{
  "d_model": 192,
  "n_experts": 16,
  "d_shared_expert": 0,
  "normalize_top_k": false,
  "balance_loss": 0.00274,
  "router_logit_norm": 2.0,
  "lr_router": 0.000889,
  "vocab_size": 32000,
  "norm": "rmsnorm",
  "beta1": 0.95,
  "grad_clip": 2.0,
  "seq_len": 1024,
  "steps": 6096,
  "dataset": "wikipedia_en"
}
Below are experts of layer 8 (counted from 0) of a mixture-of-experts language model. Rows are named router (the router's row for the expert), down (a neuron's output weights, with its number) and show model dimensions 64-127. Each number is 50 + 10 x the weight over its row's rms, rounded and kept within 0 to 99.
Before each expert's rows: a language model's description of what the expert responds to. This comes from a sample of Wikipedia text that the model never trained on.

# expert 5
What it handles: Table cells and first names
router:39 54 28 42 44 43 62 62 42 39 55 41 56 48 52 50 36 71 40 65 47 55 46 58 65 75 56 59 41 77 45 40 56 41 62 40 42 47 44 55 57 57 54 49 41 47 42 57 54 43 39 60 44 41 63 39 34 31 49 23 58 60 58 40
down5:56 31 40 52 21 42 40 42 47 60 59 33 49 26 63 43 28 42 46 58 60 49 62 57 48 47 61 58 46 35 63 53 53 44 39 60 61 47 57 49 58 38 46 54 63 37 58 51 55 34 51 58 45 47 55 32 56 53 52 43 54 37 50 48
down6:34 54 29 64 56 60 40 64 51 63 47 48 38 46 62 49 53 35 63 41 47 42 35 59 59 53 42 64 50 47 41 48 56 58 42 61 44 47 53 32 52 54 55 60 49 46 45 63 45 46 40 18 36 63 51 49 64 57 34 44 51 49 52 39
down7:38 62 49 65 54 43 47 36 52 57 37 29 52 44 39 29 40 43 47 45 32 51 48 49 49 59 48 54 60 48 44 60 61 45 65 59 46 46 56 56 44 61 57 61 46 41 62 61 64 43 58 55 62 21 65 64 41 37 39 56 59 45 39 69
down8:33 42 59 46 39 47 65 49 47 50 55 47 62 48 51 31 40 74 35 48 54 58 43 46 20 20 52 59 40 37 58 51 54 60 56 45 43 42 51 55 64 32 35 53 57 40 37 63 40 44 34 51 42 45 56 49 60 42 51 51 69 52 45 56
down9:59 63 36 60 46 48 58 53 34 53 28 40 35 64 61 48 47 55 51 60 34 32 38 53 65 61 59 45 36 54 40 38 45 53 54 63 36 31 36 52 37 56 56 55 57 49 57 47 51 41 65 64 41 33 45 47 56 53 42 49 61 41 49 34
down10:45 35 64 42 33 59 40 36 43 69 45 36 50 52 49 42 49 38 63 40 43 41 55 55 34 57 41 45 44 57 57 46 31 63 43 49 49 50 47 43 61 44 54 54 49 28 45 50 40 50 55 62 45 41 52 38 57 60 53 54 48 60 32 82
down11:41 23 63 60 55 42 46 43 64 53 55 54 59 57 51 43 54 47 29 54 57 38 45 46 45 52 33 44 42 53 69 43 55 51 55 45 52 50 43 43 43 32 34 45 47 50 44 36 51 54 67 68 44 57 57 47 52 52 59 62 49 33 56 59
down12:52 54 39 31 34 46 52 52 36 28 42 36 57 55 63 59 33 42 36 53 38 52 59 39 56 49 44 66 84 56 73 54 50 38 52 62 32 58 53 50 51 44 68 39 52 61 47 66 78 59 54 56 48 46 39 53 56 48 52 47 49 45 51 58
down13:47 55 49 56 43 46 57 38 61 43 59 58 46 41 48 49 65 47 25 50 37 40 43 54 42 52 61 48 55 48 71 41 59 42 44 49 46 50 45 46 54 59 43 54 46 59 51 41 34 38 41 76 51 45 60 42 48 37 58 62 60 39 52 56
down14:58 38 41 59 51 49 40 42 49 62 53 72 57 38 57 44 53 63 51 51 46 46 41 42 49 54 49 44 46 57 22 61 55 69 50 42 54 42 39 66 44 43 57 37 61 65 60 38 57 46 50 43 55 36 54 58 55 46 71 39 51 38 54 63
down15:65 35 51 29 44 59 53 67 49 45 57 65 38 46 36 56 55 71 44 45 39 40 45 44 68 49 47 46 46 42 48 38 33 37 60 36 53 50 42 36 48 46 41 55 42 26 59 43 59 58 56 49 36 57 54 55 44 50 39 58 62 51 52 56
down16:52 59 31 49 53 61 39 70 49 52 47 55 65 47 61 62 33 52 48 39 39 43 44 52 53 40 50 59 46 63 36 42 62 60 55 58 54 59 47 47 45 51 45 36 53 52 21 39 32 47 49 50 73 48 53 45 65 41 62 58 40 45 48 45
down17:62 46 56 49 34 44 38 45 50 37 57 51 56 59 55 55 44 49 46 47 41 47 43 48 37 53 49 53 48 55 41 38 45 44 43 51 58 46 52 39 30 32 66 53 42 59 67 37 47 35 54 44 51 54 52 48 37 44 58 61 50 67 45 40
down18:39 38 46 57 53 66 53 33 55 52 65 46 43 51 72 62 48 68 47 57 55 47 44 51 46 36 32 40 48 53 47 41 37 40 45 57 41 64 34 42 59 56 35 49 37 51 44 37 41 45 59 49 29 41 49 43 40 42 43 50 53 67 50 53
down19:40 35 69 51 48 38 46 47 37 43 53 68 50 46 39 56 47 34 35 54 57 64 57 35 48 45 43 35 37 36 68 42 40 48 39 52 45 68 34 39 24 58 48 35 38 56 68 45 51 50 46 55 37 40 56 56 56 68 36 50 48 58 49 46
down20:63 39 51 58 36 56 57 48 50 33 58 48 46 59 54 50 47 49 70 66 64 41 32 41 52 48 39 50 45 45 48 69 41 46 50 40 52 46 58 49 40 55 66 41 54 55 54 43 40 35 45 49 63 55 45 42 39 61 42 64 52 52 49 49
down21:53 63 58 51 48 66 47 64 58 53 79 49 50 63 44 57 49 46 63 51 51 65 51 57 41 46 52 57 43 48 62 59 52 43 41 63 40 61 62 68 50 61 49 67 34 60 48 51 46 41 45 40 57 41 27 55 54 29 51 59 45 51 61 51
down22:49 39 53 61 54 62 29 52 49 45 40 55 52 58 38 53 47 70 57 38 63 35 47 32 54 60 54 60 64 42 41 35 52 53 64 55 67 50 53 48 47 59 69 62 65 55 52 51 46 38 51 54 55 72 66 44 69 39 53 62 35 52 56 54
down23:51 75 43 56 60 61 60 55 48 37 56 46 49 35 37 45 30 48 42 55 64 52 27 34 59 55 48 62 42 47 52 54 50 50 55 49 54 42 46 56 45 61 44 59 42 50 47 35 47 54 40 49 50 41 56 55 44 57 41 47 45 49 72 46
down24:49 45 38 37 50 34 60 41 54 37 79 60 56 47 48 42 43 47 60 66 18 57 61 54 47 43 46 40 44 62 64 36 56 42 56 43 45 63 51 29 47 32 58 54 56 64 63 50 57 44 52 54 66 50 52 59 57 46 50 56 24 58 55 65
down25:54 53 39 52 32 37 57 43 28 47 58 51 43 45 28 34 47 58 41 69 69 63 47 68 45 43 38 56 37 52 54 48 48 56 53 56 58 64 56 74 56 57 76 37 42 74 59 58 43 47 45 57 55 39 35 38 53 48 52 41 36 40 58 44
down26:65 47 53 42 54 58 35 46 49 61 57 55 51 54 65 29 38 46 46 53 47 66 61 39 57 50 44 52 73 57 55 59 53 65 46 40 53 35 41 61 46 32 54 32 44 63 62 59 54 53 41 57 55 43 72 40 56 45 36 61 66 49 33 48
down27:47 43 44 45 68 30 49 64 61 35 58 37 49 66 48 50 69 37 57 34 50 52 34 56 58 50 39 53 58 46 54 49 73 48 81 30 37 55 47 44 46 46 46 52 42 45 57 54 57 59 54 46 45 59 64 37 54 68 27 52 65 61 34 55
down28:51 50 41 30 71 51 55 51 52 39 68 62 56 37 39 40 68 50 69 47 44 56 52 51 65 36 36 46 63 46 61 56 55 51 60 39 39 46 66 44 51 30 51 54 36 40 38 70 60 59 52 50 39 55 47 49 35 66 41 57 41 62 52 54
down29:51 55 60 49 58 46 61 57 53 56 18 43 45 47 60 55 57 33 50 38 44 39 57 64 54 56 49 54 49 42 36 53 45 50 60 49 41 52 48 41 49 58 44 65 31 47 70 54 64 47 39 65 66 60 54 75 62 57 58 51 54 59 52 44
down30:58 56 51 47 59 33 49 56 44 47 47 34 49 51 47 39 51 37 45 44 28 34 39 53 43 56 37 59 33 62 43 42 46 52 45 65 47 66 52 49 45 57 63 55 37 50 72 28 37 41 53 63 44 64 46 51 47 55 49 39 57 53 48 42
down31:59 65 53 34 34 49 44 42 51 50 44 42 54 62 63 51 53 48 39 35 48 67 49 45 53 48 39 45 26 48 60 69 45 52 48 41 43 60 46 51 53 52 41 46 49 65 50 40 27 47 61 52 34 48 46 52 53 29 57 43 40 50 46 39
down32:45 63 62 61 74 62 27 56 62 46 61 53 37 38 53 65 51 67 65 54 52 39 46 70 38 44 42 45 41 55 65 49 55 57 38 50 53 57 53 50 44 55 48 62 59 71 53 60 53 52 41 27 58 56 41 52 41 53 50 42 53 54 55 59
down33:37 66 21 53 57 50 56 50 69 67 50 58 37 54 37 45 56 45 46 40 54 50 49 61 52 46 66 38 68 51 37 48 42 41 47 48 49 50 44 60 50 56 27 61 51 74 41 53 59 39 49 40 37 71 53 45 39 63 59 52 44 65 52 41
down34:43 57 38 53 63 47 44 44 44 33 34 19 66 63 46 46 74 48 55 64 42 49 62 44 62 44 40 66 42 46 61 34 46 28 32 65 49 50 51 40 54 50 53 45 43 43 56 56 39 40 53 51 63 54 62 28 50 56 59 38 55 47 27 29
down35:42 42 54 53 64 55 40 53 54 50 57 64 36 41 41 76 48 65 38 59 39 49 60 33 54 64 55 36 40 42 72 28 37 51 55 73 62 62 62 55 45 42 51 48 33 56 64 50 26 54 20 40 44 59 50 65 44 58 40 45 57 64 47 38
down36:50 55 50 31 56 55 54 60 62 54 40 65 48 46 47 34 60 49 30 45 57 45 44 51 56 74 34 52 64 50 36 58 41 56 28 85 53 52 52 67 50 68 41 58 49 39 44 56 47 53 57 58 66 51 37 55 49 59 43 51 32 54 51 29
down37:49 47 52 42 61 46 33 57 61 58 40 45 41 36 50 54 44 48 48 70 42 41 52 50 49 58 32 51 37 62 57 40 21 45 49 59 62 47 62 58 55 54 70 35 49 55 56 59 62 52 43 57 38 39 36 51 50 47 48 50 65 56 36 41
down38:46 48 65 41 52 38 67 54 47 63 58 40 58 35 72 49 39 45 61 56 48 54 43 62 51 65 47 49 43 34 57 58 50 55 37 62 63 36 43 36 66 45 53 60 58 68 35 48 56 43 49 56 40 40 42 49 42 35 45 43 35 51 70 48
down39:57 52 51 44 68 38 51 47 40 57 71 66 36 58 55 49 33 57 50 52 52 49 42 42 38 51 66 49 63 48 59 57 60 57 44 55 28 43 53 47 51 57 58 58 56 74 35 70 56 33 36 49 52 56 39 66 47 43 50 57 48 53 48 58
down40:40 48 46 58 39 50 44 48 52 60 66 55 53 70 60 49 50 54 57 35 44 56 34 74 50 49 46 44 31 59 56 34 59 55 68 50 67 42 55 43 48 56 63 58 37 43 39 68 44 51 41 50 47 51 37 41 52 45 51 48 53 52 41 36
down41:69 31 38 67 40 40 42 44 43 50 61 43 57 39 53 46 55 55 31 57 32 36 62 58 53 65 50 41 53 54 40 43 67 46 45 42 43 59 47 55 55 25 43 64 37 68 75 62 49 43 51 69 46 48 42 66 57 33 39 57 44 55 37 54
down42:43 55 61 63 41 44 44 45 46 49 52 49 47 61 39 62 59 36 60 44 51 44 60 32 49 52 57 47 52 46 63 54 44 49 34 38 48 46 51 63 33 43 61 59 32 47 46 54 53 49 48 39 63 58 50 48 62 46 51 50 30 51 55 39
down43:48 33 48 50 52 61 60 49 25 55 65 39 47 37 36 62 46 65 60 44 49 51 37 52 43 51 52 37 65 44 55 43 57 54 69 53 57 59 48 43 50 52 34 55 54 54 57 45 32 46 43 56 64 46 55 46 47 39 46 47 34 42 63 51
down44:53 47 43 62 27 33 63 51 68 33 49 63 54 67 37 57 45 52 45 54 54 40 33 52 43 45 50 57 67 50 48 71 57 42 42 43 40 50 48 46 55 44 45 54 67 45 22 54 46 53 51 47 66 40 51 43 54 68 34 58 55 42 46 60
down45:44 39 28 46 58 79 51 45 41 28 48 51 41 59 54 54 57 36 52 59 48 30 72 68 50 41 62 51 51 59 36 57 52 41 57 54 30 54 37 49 44 51 51 53 61 49 62 34 46 43 47 51 44 41 56 30 37 42 58 61 53 45 44 44
down46:44 44 38 41 57 49 56 48 57 48 41 30 46 49 50 65 56 50 43 62 87 34 58 47 68 48 56 68 40 47 47 54 63 46 53 56 53 38 41 33 38 60 60 48 52 58 62 32 50 62 22 49 48 65 45 44 65 47 54 49 51 69 49 52
down47:40 50 72 40 62 44 50 55 39 60 57 63 37 53 50 36 55 39 48 52 58 58 66 40 33 54 33 54 39 58 52 66 35 45 41 71 40 71 56 40 62 43 62 46 64 64 56 48 47 53 56 42 57 52 60 47 59 51 50 36 55 53 56 56
down48:50 33 48 22 61 68 47 58 64 46 60 57 28 50 43 33 52 47 45 45 64 53 53 26 34 52 38 60 45 42 52 52 45 37 47 47 64 47 45 50 50 57 38 49 45 49 48 59 65 48 48 49 50 57 45 49 39 41 37 61 30 50 53 55
down49:36 48 47 37 66 23 49 61 66 40 62 58 80 37 53 24 46 57 50 48 52 25 46 74 59 46 45 55 45 51 49 45 40 45 49 38 36 51 58 48 60 40 58 65 27 60 61 43 36 47 59 28 32 43 47 58 52 43 50 56 56 26 47 40
down50:40 53 52 45 56 23 56 49 59 60 53 75 58 47 31 58 50 54 50 50 58 48 44 44 57 40 45 53 55 45 63 50 53 49 53 54 54 50 48 69 28 47 58 37 55 46 47 60 56 47 42 60 36 55 44 58 48 65 50 54 49 47 46 43
down51:62 80 67 54 55 49 21 53 61 39 62 41 33 47 39 27 48 58 60 43 48 52 61 64 38 46 58 51 45 58 49 48 51 69 46 52 57 46 57 38 57 43 39 44 58 77 45 41 46 35 64 53 50 51 37 33 66 53 30 71 38 64 50 43
down52:41 65 52 45 32 61 53 42 48 53 51 48 51 50 49 54 58 35 45 59 35 49 36 62 45 55 56 52 69 66 54 41 45 47 50 47 41 39 53 54 36 50 39 50 47 42 49 50 50 32 71 62 47 61 55 58 86 56 44 45 31 48 63 51
down53:50 61 47 41 48 43 56 43 56 58 30 48 40 49 44 51 57 46 65 53 25 54 56 31 33 42 48 46 53 53 54 58 40 49 53 54 41 47 56 63 60 59 56 57 44 52 55 47 24 48 53 56 61 28 47 44 40 42 23 56 61 65 57 49
down54:46 56 61 50 62 36 54 60 52 71 33 38 40 56 44 44 41 35 42 43 36 51 44 42 31 68 45 42 55 53 36 55 31 57 33 62 56 40 49 45 46 48 35 53 30 56 47 54 38 43 52 49 58 70 61 41 49 49 52 41 47 44 40 61
down55:49 59 54 49 50 47 51 56 56 49 48 51 34 39 56 64 44 43 57 24 35 56 44 43 48 46 45 47 62 60 51 50 51 56 52 61 48 59 62 61 65 38 44 58 46 45 58 60 34 54 44 52 25 44 66 37 51 52 66 57 62 58 59 35
down56:71 49 31 39 63 56 47 67 47 39 41 41 64 51 67 55 48 49 47 42 42 33 47 61 58 32 66 50 42 46 46 57 55 39 46 55 49 43 44 56 49 56 49 54 56 52 45 55 36 49 58 53 50 47 34 50 43 37 38 42 51 43 50 44
down57:57 63 39 45 38 41 58 63 51 51 55 49 48 35 45 36 56 39 24 60 70 47 59 58 53 62 51 41 52 36 59 35 44 54 36 76 61 28 61 62 53 54 57 36 48 57 46 50 44 47 43 43 49 54 61 49 44 49 61 56 71 61 57 48
down58:40 50 57 61 39 49 48 51 51 55 49 79 30 53 37 40 57 56 54 44 49 40 57 37 41 52 32 46 65 31 61 52 67 51 53 51 44 71 63 37 54 61 42 37 54 53 40 35 57 55 35 37 49 40 62 40 56 35 50 55 38 57 51 59
down59:48 37 47 48 53 45 63 51 57 33 53 46 63 46 45 59 49 57 66 52 46 31 37 38 39 69 38 59 39 43 54 38 33 67 60 55 59 57 52 61 46 52 48 44 72 39 40 36 50 46 53 53 44 48 62 36 64 60 41 37 43 46 50 53
down60:41 56 50 59 59 61 49 59 52 46 42 50 46 53 41 50 32 41 51 58 41 57 57 49 52 66 56 70 67 58 53 47 48 78 55 56 53 48 40 50 71 31 59 50 50 42 59 42 45 47 60 64 44 58 74 48 53 39 47 54 45 58 33 66
down61:24 41 68 64 62 46 58 37 45 54 25 47 42 41 49 46 56 50 61 43 50 71 61 40 37 55 38 47 52 58 59 59 54 32 55 57 63 56 49 45 54 46 41 35 56 50 60 67 25 55 38 69 42 60 50 40 40 41 44 35 60 50 52 50
down62:49 45 50 41 35 75 48 38 46 41 41 43 52 49 44 48 61 46 48 41 59 32 69 41 38 75 48 62 49 48 48 69 50 49 42 43 52 54 52 56 50 51 61 58 39 50 56 31 43 48 43 68 76 40 40 56 44 28 43 61 55 55 47 47
down63:38 56 55 41 57 51 49 34 47 44 48 70 48 59 37 53 50 36 59 36 50 49 47 45 46 41 45 66 49 46 31 44 54 40 50 51 68 51 50 38 43 28 51 64 32 43 45 56 50 52 34 42 37 53 66 47 58 65 48 45 48 53 45 56
down64:49 51 47 38 58 60 54 60 45 44 47 55 49 59 38 44 33 45 45 59 30 47 65 52 40 44 66 34 37 51 54 38 53 55 44 64 59 37 53 41 51 40 50 49 38 44 30 48 46 45 57 52 48 60 71 65 59 59 60 44 54 50 52 61
down65:46 57 66 49 63 46 51 49 54 65 42 40 45 61 45 62 65 53 44 67 59 29 53 55 61 62 57 47 60 37 58 33 73 45 39 51 69 58 46 58 57 39 37 64 45 57 45 52 36 30 43 51 42 40 69 40 59 36 42 45 55 41 54 50
down66:38 63 52 63 55 49 49 44 45 43 45 46 77 37 41 54 48 40 67 48 53 55 26 54 43 34 60 58 33 51 39 58 58 45 34 59 40 65 44 61 40 57 61 57 43 51 51 57 47 45 54 42 62 37 41 45 42 44 41 36 61 36 52 36
down67:52 50 51 47 44 43 60 54 28 30 65 60 71 63 54 50 38 43 36 55 47 43 46 53 44 46 36 55 47 52 47 62 50 57 46 40 47 36 65 31 44 61 48 46 45 54 68 60 54 66 56 56 50 64 56 54 43 47 51 71 47 71 48 44
down68:59 57 39 41 70 66 35 57 46 60 62 51 61 39 47 55 44 71 42 65 28 47 64 58 56 57 50 55 61 44 65 52 61 54 54 53 56 41 59 46 50 65 33 43 31 57 70 68 47 47 42 50 49 57 41 63 51 52 30 55 40 46 37 56
down69:52 60 52 39 59 56 63 37 44 55 48 34 48 67 39 60 66 47 27 48 46 69 47 46 53 64 41 52 50 68 49 38 58 61 55 33 64 49 46 57 62 54 39 66 34 24 40 58 68 49 58 33 45 64 54 44 41 40 50 48 54 62 68 47
down70:39 72 45 59 54 62 67 45 50 34 39 41 52 49 45 45 45 35 52 73 50 48 58 32 49 58 72 45 46 55 45 49 64 36 63 50 47 51 33 33 35 52 49 49 33 39 32 54 53 35 51 46 41 51 58 46 54 45 50 48 57 53 63 52
down71:52 40 38 38 56 57 50 63 49 47 45 47 42 53 60 56 62 24 48 36 47 41 60 57 61 43 41 65 55 55 45 54 45 39 53 42 50 58 32 29 56 64 76 43 43 39 56 49 47 50 51 63 61 48 45 42 60 55 45 62 42 41 40 40
down72:41 34 61 42 55 56 45 55 33 46 54 48 46 70 53 48 69 53 68 43 69 48 45 32 53 49 49 42 44 57 32 50 56 36 46 44 55 63 50 38 41 45 64 57 51 57 40 52 51 55 49 66 67 48 46 41 38 45 47 44 44 59 37 45
down73:61 34 43 52 53 49 52 43 36 55 45 53 50 45 62 65 53 50 54 45 58 35 67 47 55 50 52 43 56 58 37 38 31 69 39 59 46 53 43 69 59 55 41 46 47 50 52 49 58 41 48 63 60 36 43 53 52 56 55 41 36 40 61 40
down74:54 27 65 39 49 39 58 62 50 55 53 61 54 42 46 34 33 46 69 66 50 50 50 46 36 36 52 45 35 54 63 53 36 64 53 54 49 61 48 33 61 59 62 53 47 59 48 66 46 50 42 69 36 46 39 43 64 42 56 38 61 59 55 50
down75:57 46 50 38 45 64 62 47 49 55 54 48 60 40 62 54 73 47 45 67 40 42 73 44 47 59 34 34 42 52 45 52 65 42 59 48 54 32 31 52 48 53 51 50 40 56 58 44 48 63 58 58 47 59 55 60 43 63 59 62 54 37 63 58
down76:50 70 47 61 52 55 45 56 61 53 38 41 45 68 59 45 55 40 73 46 42 56 48 58 49 57 48 56 55 29 43 43 59 47 61 55 45 51 67 48 51 65 41 38 55 45 48 65 49 56 28 64 46 41 55 49 39 55 46 60 58 48 57 51
down77:46 46 49 54 57 64 73 58 56 41 42 30 52 38 45 41 44 48 47 64 33 39 54 51 44 43 49 55 44 62 44 37 64 42 56 40 44 46 39 58 30 53 41 65 57 61 62 51 58 46 50 66 55 79 65 61 50 49 43 41 47 52 42 55
down78:54 58 50 58 32 58 38 30 54 55 41 54 59 40 56 56 48 54 49 50 39 41 38 54 54 52 65 43 61 64 51 62 54 60 48 60 36 43 44 45 49 62 68 58 47 44 65 56 47 48 34 50 59 62 60 55 60 63 51 56 51 65 56 51
down79:47 30 43 45 62 44 69 44 55 66 55 38 47 43 57 64 60 50 38 54 49 64 36 42 54 41 48 50 52 63 62 33 32 45 57 55 57 55 49 44 62 49 58 39 65 57 62 49 61 30 54 50 27 49 65 51 44 43 47 42 50 37 53 47
down80:49 54 35 61 36 52 52 46 47 41 55 51 65 32 70 50 56 43 51 55 40 49 61 26 56 37 59 57 49 51 62 50 78 56 41 57 30 42 45 54 29 43 48 52 43 52 51 44 59 25 46 47 36 74 52 49 40 41 56 45 45 55 44 49
down81:47 62 60 37 47 37 32 54 44 47 32 42 41 59 56 26 51 60 47 48 51 44 40 60 39 48 63 41 47 49 57 55 54 49 43 71 54 29 44 24 68 61 38 56 61 39 51 49 42 49 57 66 54 29 55 33 48 36 38 47 50 48 51 43
down82:42 45 60 40 57 47 52 36 51 46 43 62 39 52 35 40 71 50 49 66 39 56 43 41 54 39 54 37 59 45 54 55 56 68 54 45 43 47 39 52 46 51 42 46 48 49 31 52 73 51 55 47 36 44 60 51 29 53 28 32 71 51 46 53
down83:58 42 51 50 49 41 56 26 42 48 56 56 61 54 58 58 32 50 47 47 52 52 70 34 35 47 62 41 45 50 69 42 62 39 39 60 40 50 47 41 36 49 67 27 64 67 40 45 53 68 47 57 55 36 62 37 37 58 69 37 62 50 53 35
down84:60 48 33 52 60 44 40 51 58 62 54 64 67 43 49 61 43 60 48 44 55 64 64 61 63 53 57 58 52 41 51 52 53 41 34 37 46 66 55 47 69 52 34 58 51 50 62 42 40 39 50 40 44 53 54 54 48 52 39 51 46 37 38 53
down85:61 55 48 74 61 52 53 33 46 47 59 48 54 38 64 53 52 45 41 50 48 56 47 51 45 50 51 38 44 57 39 47 66 73 42 43 39 52 54 53 62 50 47 58 66 34 50 52 58 35 36 72 39 66 43 42 56 64 61 42 57 44 51 41
down86:42 30 48 35 57 58 35 29 64 47 55 59 32 59 68 51 55 41 66 52 63 72 59 45 48 49 54 37 45 48 57 63 48 54 45 50 60 27 43 33 37 45 37 50 58 64 43 51 42 29 62 41 47 48 50 55 54 54 56 43 59 57 56 52
down87:40 43 51 51 51 49 59 59 61 64 47 42 52 54 52 38 52 52 25 62 44 67 44 36 56 37 48 54 34 35 56 67 53 44 59 55 44 48 54 48 49 51 43 50 45 60 63 57 51 41 35 52 48 52 52 42 53 64 50 58 45 55 52 59
down88:53 56 53 50 67 43 63 61 36 55 75 31 55 44 47 56 56 51 48 54 58 53 57 51 46 56 66 53 54 55 55 50 68 48 64 37 50 53 61 31 40 69 49 45 47 53 38 65 60 44 54 60 43 54 61 41 30 54 44 30 38 49 46 48
down89:48 73 33 56 51 59 56 54 54 37 40 54 48 56 58 26 40 36 48 52 43 55 59 54 46 52 60 31 48 67 46 56 40 75 51 55 40 53 53 48 52 45 46 62 49 54 31 49 59 66 36 35 43 48 41 51 46 32 53 67 55 67 48 52
down90:50 50 44 34 41 71 40 54 49 52 53 39 46 50 50 55 63 41 54 53 69 37 47 47 54 44 71 53 47 43 60 53 51 58 45 65 39 49 48 64 43 56 49 49 46 47 50 61 44 36 38 32 52 40 25 59 81 48 41 42 44 52 60 60
down91:51 54 50 34 46 60 59 39 58 49 60 49 48 62 24 41 51 61 55 56 51 68 47 43 49 48 45 54 39 39 63 36 43 30 53 57 58 69 58 49 39 31 35 66 61 34 45 51 49 57 50 40 61 56 60 45 59 64 43 56 43 58 47 56
down92:48 40 59 40 51 55 51 25 44 39 58 53 46 51 58 51 58 40 39 41 44 54 64 35 57 56 59 58 32 62 38 55 49 47 40 58 59 40 48 26 46 35 51 63 40 50 62 57 45 42 62 54 46 45 59 50 32 44 44 32 65 45 58 44
down93:68 53 45 38 39 52 55 42 54 55 51 50 56 45 59 51 63 50 53 65 55 35 30 40 49 46 60 48 55 56 57 48 32 42 35 53 33 56 58 54 68 65 52 41 58 55 45 40 41 40 60 37 42 63 46 50 56 56 56 41 46 42 66 55
down94:51 41 51 42 48 54 35 44 62 29 52 53 59 54 48 48 54 71 52 49 48 56 48 40 44 44 51 53 52 58 57 62 57 53 48 55 58 48 48 48 46 57 49 56 65 57 44 47 41 29 48 54 38 51 43 55 58 47 60 44 41 45 67 50
down95:63 59 38 50 60 67 58 36 61 31 28 53 52 51 47 67 34 49 45 42 37 45 55 36 42 42 48 49 68 60 38 58 64 67 41 59 44 42 47 62 58 45 46 36 46 47 43 61 40 50 58 59 45 32 50 34 63 46 38 50 54 67 48 49
down96:51 45 61 42 62 42 53 63 63 51 65 52 52 50 32 49 52 50 57 59 63 59 55 50 66 45 54 68 36 53 49 48 42 45 48 45 41 60 60 43 53 59 47 64 37 58 52 38 52 70 37 30 58 47 59 43 51 50 37 31 53 48 47 56
down97:49 33 52 49 69 52 72 33 47 51 50 35 28 40 36 54 46 52 47 62 46 50 58 46 31 38 55 45 45 58 79 46 41 59 59 45 49 77 47 62 51 63 62 40 46 77 58 62 45 51 44 32 46 30 46 48 44 58 48 37 41 49 43 55
down98:60 54 71 60 51 28 44 51 40 48 69 48 54 49 53 50 57 54 51 43 42 47 59 43 42 37 44 34 52 38 37 52 54 43 49 49 42 47 43 48 66 45 49 54 51 60 50 42 54 41 69 60 50 55 54 75 70 48 48 60 48 50 34 50
down99:54 50 45 28 32 50 47 37 57 65 45 63 32 36 56 48 34 54 53 42 54 56 57 59 58 55 47 46 53 48 49 55 51 39 57 38 47 39 32 57 51 51 49 42 52 44 33 50 53 69 42 54 50 44 50 46 42 53 54 40 35 54 58 59
down100:52 53 51 50 43 53 42 40 48 51 55 51 42 47 44 67 52 44 68 55 46 40 79 60 37 62 44 52 15 49 49 49 58 46 52 53 53 62 58 40 49 54 58 63 42 46 50 61 49 44 63 47 37 46 45 58 50 39 57 40 51 63 52 52
down101:47 47 48 55 61 48 47 33 63 53 47 58 48 56 40 59 55 71 44 48 37 52 43 38 61 52 51 47 55 56 34 28 45 30 62 43 37 57 62 58 50 26 56 69 48 51 43 55 30 61 44 60 39 83 46 68 44 58 53 62 63 26 56 72
down102:58 45 63 49 61 53 43 26 39 46 50 60 44 55 34 56 58 65 50 58 57 54 59 66 54 51 44 44 47 47 57 63 58 50 47 30 51 52 59 55 53 48 63 72 39 41 57 46 35 40 52 63 44 58 38 52 50 41 42 47 52 47 74 52
down103:65 69 34 44 42 44 58 40 46 40 50 54 48 50 32 48 55 55 51 45 45 51 70 52 39 37 30 56 38 45 57 55 36 48 33 47 33 57 47 40 51 35 47 57 39 43 57 52 29 60 51 30 49 41 61 43 50 36 54 36 56 53 47 48
down104:47 63 61 45 62 59 32 31 44 48 56 54 49 44 57 34 66 64 39 60 41 55 48 43 48 48 41 43 64 41 39 65 36 51 46 67 56 51 56 55 53 58 30 44 27 43 45 43 23 61 48 56 42 58 44 47 61 47 56 59 52 45 56 56
down105:57 39 44 44 45 62 35 52 43 46 41 45 54 46 56 70 45 28 62 46 30 48 34 66 59 50 71 35 60 53 40 53 45 40 46 52 58 65 42 41 33 45 47 37 39 34 55 58 52 47 53 43 59 42 45 50 41 65 51 44 54 49 68 41
down106:56 43 42 45 39 39 56 53 53 52 54 54 56 65 55 42 58 67 51 54 52 18 58 31 39 45 51 60 30 54 33 33 54 63 45 64 45 59 46 43 48 42 57 28 50 52 45 65 38 48 35 65 40 43 55 34 50 44 43 53 59 54 41 35
down107:64 54 30 56 57 54 60 42 41 53 58 59 49 37 53 54 19 59 57 53 42 48 42 51 45 31 47 46 69 49 39 61 37 58 57 33 44 55 57 48 62 50 63 54 32 35 52 45 61 48 60 53 46 38 47 40 67 42 57 39 38 47 64 47
down108:47 47 44 37 45 55 50 48 52 62 48 47 35 56 49 56 63 57 39 53 46 35 73 58 47 39 62 54 52 53 47 59 58 55 62 36 61 54 51 60 32 39 36 42 33 59 49 65 53 54 46 45 53 48 32 51 51 35 62 59 51 50 48 55
down109:48 57 57 51 45 65 47 52 48 53 56 34 57 40 48 40 37 40 41 39 57 29 51 39 53 66 47 64 52 41 60 36 47 54 49 44 69 58 54 52 47 30 35 52 49 53 55 53 37 51 55 45 48 41 46 39 42 49 44 69 47 42 43 38
down110:54 50 38 54 35 45 45 47 49 37 61 59 64 57 76 62 33 45 71 51 50 49 33 47 55 21 48 53 52 37 59 49 53 51 51 56 38 33 56 36 48 51 41 37 48 57 46 48 53 42 57 49 60 42 40 53 54 49 57 67 61 22 51 31
down111:19 57 31 43 48 46 52 45 40 61 42 46 44 53 74 39 70 48 33 58 45 45 42 54 47 63 50 50 38 51 59 52 41 49 47 52 40 26 54 50 62 51 44 56 49 66 59 56 44 38 40 59 43 34 57 40 57 38 38 59 39 51 48 65